Below are experts of layer 10 (counted from 0) of a mixture-of-experts language model. Rows are named gate (a neuron's input weights, with its number), up (a neuron's input weights, with its number) and show model dimensions 0-159. Each number is 128 + 24 x the weight over its row's rms, rounded and kept within 0 to 255. Numbers have three digits each.
Before each expert's rows: "mostly gets" lists some tokens that are sent to it at least half of the time. This comes from a sample of Wikipedia text that the model never trained on.

# expert 13
mostly gets: " Championship", " won", " Racing", " professional", " world", " national"
gate0:145175092129134141119120115137139133151116124126135120101105105151113140136190140146130123112116168140078108074118123140172133131182115145148150133146100149148119130144112092136122104133152120136084153151105123103150119140138110122104173125143132105114100127122106079155073110145172154121094161124118133115120137129140120142111118111136157124115147115128139128113081128157124089102155124114155107174144124072132133137096163111145123183125125173110112105108137100124135137078119113
up0:133156146130157120142150136063111142128144140100141133127171105149115110123109082124121144077103119123099102172099157141154119119111110112098121110110118075090111117111096116142115122127127132182159122111180154113107093135107132114154117119102174135141176088104162152131157147163140102125108124102104120112194108154128127159095096112114087137164114119171120136146160151122141164147119109084147108097136128159138141127158136105104118117116098105100143072143137180114101115148117135
gate1:083175113103131123142160095132132149135098100141117134124163147137090126137168129138162131119139122099151113136124139133164081103081144127119159123076146147136115088104138135103111171129120105137141138118163089141148101155121115138124126100146106180126148131110084071111139140114158171105141193181172156127109137183095141176137161116101141160129119134150094115096078152136115107076126115128132126099085113131129119152127145096106137175131125129149160120099103127106140135105135133
up1:132122067102097113122141145119141115120124161131132141136114090151153157146126103104136127118133114171184195130126126134153126136101166115117129148155113095134139108101114131120111138151136138132113104143134156125124138117128079139126110124098141092108151111116115127125150121147136120136154104145128152121131073141161170127105132112127116155127096104118135162164144122088119124101116181118126134124162145208132089113135190140140159070111174160132103126152127145113131112075133107
gate2:113126114134125134136149171115136104122127151169128108121116134159164143182148146102126133090120137098090061111133105114117137088149119081172144174114136095142128155120130123138125162143150140052087119124113112125116129122135127118157139093073115140119134150174143115133115130127165106148133124111103123154147110135114090107134138105132152147185099109105126109120131142149126131154165121109132139083143167127110114076149172152140158134191129184173163116099134156121124103141112169
up2:119158114115116142103103121123181147117108107136117077117142115117104123131161129098120161128115112122170114134127149091133156107133078155159067140129077115177148091126149097137122142102130113095117114168128152122128167143088139134147103148137103111143139148123126133110151100149103109141105144120137140094166126129144127165107103105120161171110115107161148128117117135126157164094126076146134117106105159152129167089106139131129137120138175121116118141106103082089104103156136113
gate3:153128135127138139171120127142094114152109144146130185127085092156095104123133152094107121092133137125146143119148082116126122127103150166161077146109091100193105144156100116154153141120149114117079107089122110115165152136123148119102142122100077085173130126132143149129130133175111096109110128096085113154164123114144126105146087149104101095127128123122110119123132151127141104114131138138153164100146101118125147105129137135127129169117147142145106081119100133097161118133119117
up3:145124107162108134159138127143121151144115168121172151151086121151123102149158156119109138057115176130159145134179101138139117126130146094123118129138145110157133103157136119138171139113122093104100111104145127081108117128152124113124117140119116076132118080116189152134162159151095097127135128091101136173113164102130122110130109161108142102135139118131103169101136133122133117112154151150118155123107117160127114143119128159091137108128174137106165129116141118135121092106115090
gate4:128138123138173149159159104138118127133112142137149174115084103142126118170135119132116152129122152129119144190138119117115166093119130115131078133135152100099116161141120110107126160120154121103118096135164144127104187131108093138149133118095084088117105138145092159131163143159148082101116170117115177141072112125124155097144093131131101138111116121134119185103128156130122139174158128126134110150153130089156138153106048126106128142094096142127135091133126183165128141130125160
up4:135095160131100114108142113162125148096157100159136150115147154121145140112137125109129139108098107127145145141125124119118099102179095086153131085079135121130092126135121184115116140109144077108109173151139151135116140142140090103134093127111082182096109155130135108098190158163105128104136076116107139136120109107167134129107115169144147095111105168158142150120136128118137093129108105160124062157119141141129096103106126135135144080151142111160109129123139124155133142101112083
gate5:128133152106145120148114123161101100040173108131137152087108141170106145093151117124128098139114154080098143108147137123146115144141123149175092130142110123148116124131141150169081123143144126128112099157159129115127165132126144068119134152105129116124135144179101106169143099150130129151146119137117141118124106120095143167120118123085083098114069128133122113163129153150135140154128097124124148113138098099165122142098132148141157141125152101129104152130101135109160159125150151
up5:159147137176110132148121114136103113169110138142085110136111111125113087125117144129125172123152111176149096139152106110125137145133147156059177121116139109141140099109138138129151157122123114136142109093129149145142137092130116136096141134095110171115130100096154116080151100115084116100132116170111132093140126143124081103173149123158157158164137115130127109097139116131135120103101144090098094099123143126098134089164148131108093137137129114128122124176112145117133118108098145
gate6:121081138102128119119124142099084150143174125175096146116134123082114145124136169129116143151165135142156154117120099134137147162118113166138116172118110112115117111138159100123141132132093148090156128153137102113151128145155099132108154129114129116090128134127129091149134120098120131146165123116134116148171122144161114146152092087124104146085076148129090047095144094091132144147159135133122093119129145178133102128114189095096135150138134161147136153141117158127144120092094132
up6:143136126116114140131124087144157109142170122118142150104128188110078118132117121135130132157116128087156140136126145143164129112118128093154115126118140141112118118133158129165116105099127133148104104108122112131162152084131133123116098132136120128147145125141128096126123105146165128102104120170140144135107127129091145103135132143152108175119097147153145134084085164107109144134184130155151173122093119120141153131180128115133089129148078124163150183113135120147118132156150121
gate7:176154137140118103163139115159119149120098122120102159189109180153100141118156118152142089162121130126104117147149073120084150169101164129128109127124160116113140101122130101171140178135142151106057119116125146073131148129155075149116148127125154117138100157154148101146141127166101073115155110093122156129117128122133113126117091134110129116181125114134152160108125113115150114105083109142093133142143152129123136121123150100106094104114151143163079177162113136095137123086162125
up7:124143090144122064104092093114112125160085167121103162115118129186124151120168118154126156153148154105100132145138117155112176135152160089157105181093117109135135088106125089108116097123155135101094103140145150101131104127121122120108107120125157082149111113126099102117110157108124137092124132109130131117102121144130107091127102099117121116133174141085122138088109104167119089131153148125098102177118145143131107129147124143106144116141146138119134098098129106076109129108141116
gate8:135096109137125123121129128124162111190156085140122156143106112131144124160129123082127099136136115126181138148090145140143133114109148085143157127195172084126148141141116143145106105134120140164098130144107102111154139143098143072143149155137078151134120140132133144104113100120156179092118153124149119163121118130120137146171138168114142149147111137114120137130100130120167144122175125104118118151132133125127138147112122115143137130126175108123137131114105115147113136150162136
up8:131135105087084138078097151098111119136115169126165113105147100091107172101154091112085091120132114127118145159109131142112136155156135111148144116182132151111180143152108135119139103136135084108113122130162164159153059119151151133139158132125103109094142121157136137118125136122139139112181114127158127157134169114144134123156108191137128146130092137114153130108128124105131132136127115144161127127148151187164125151193117164150102110105111153139153110141129143129126110113140130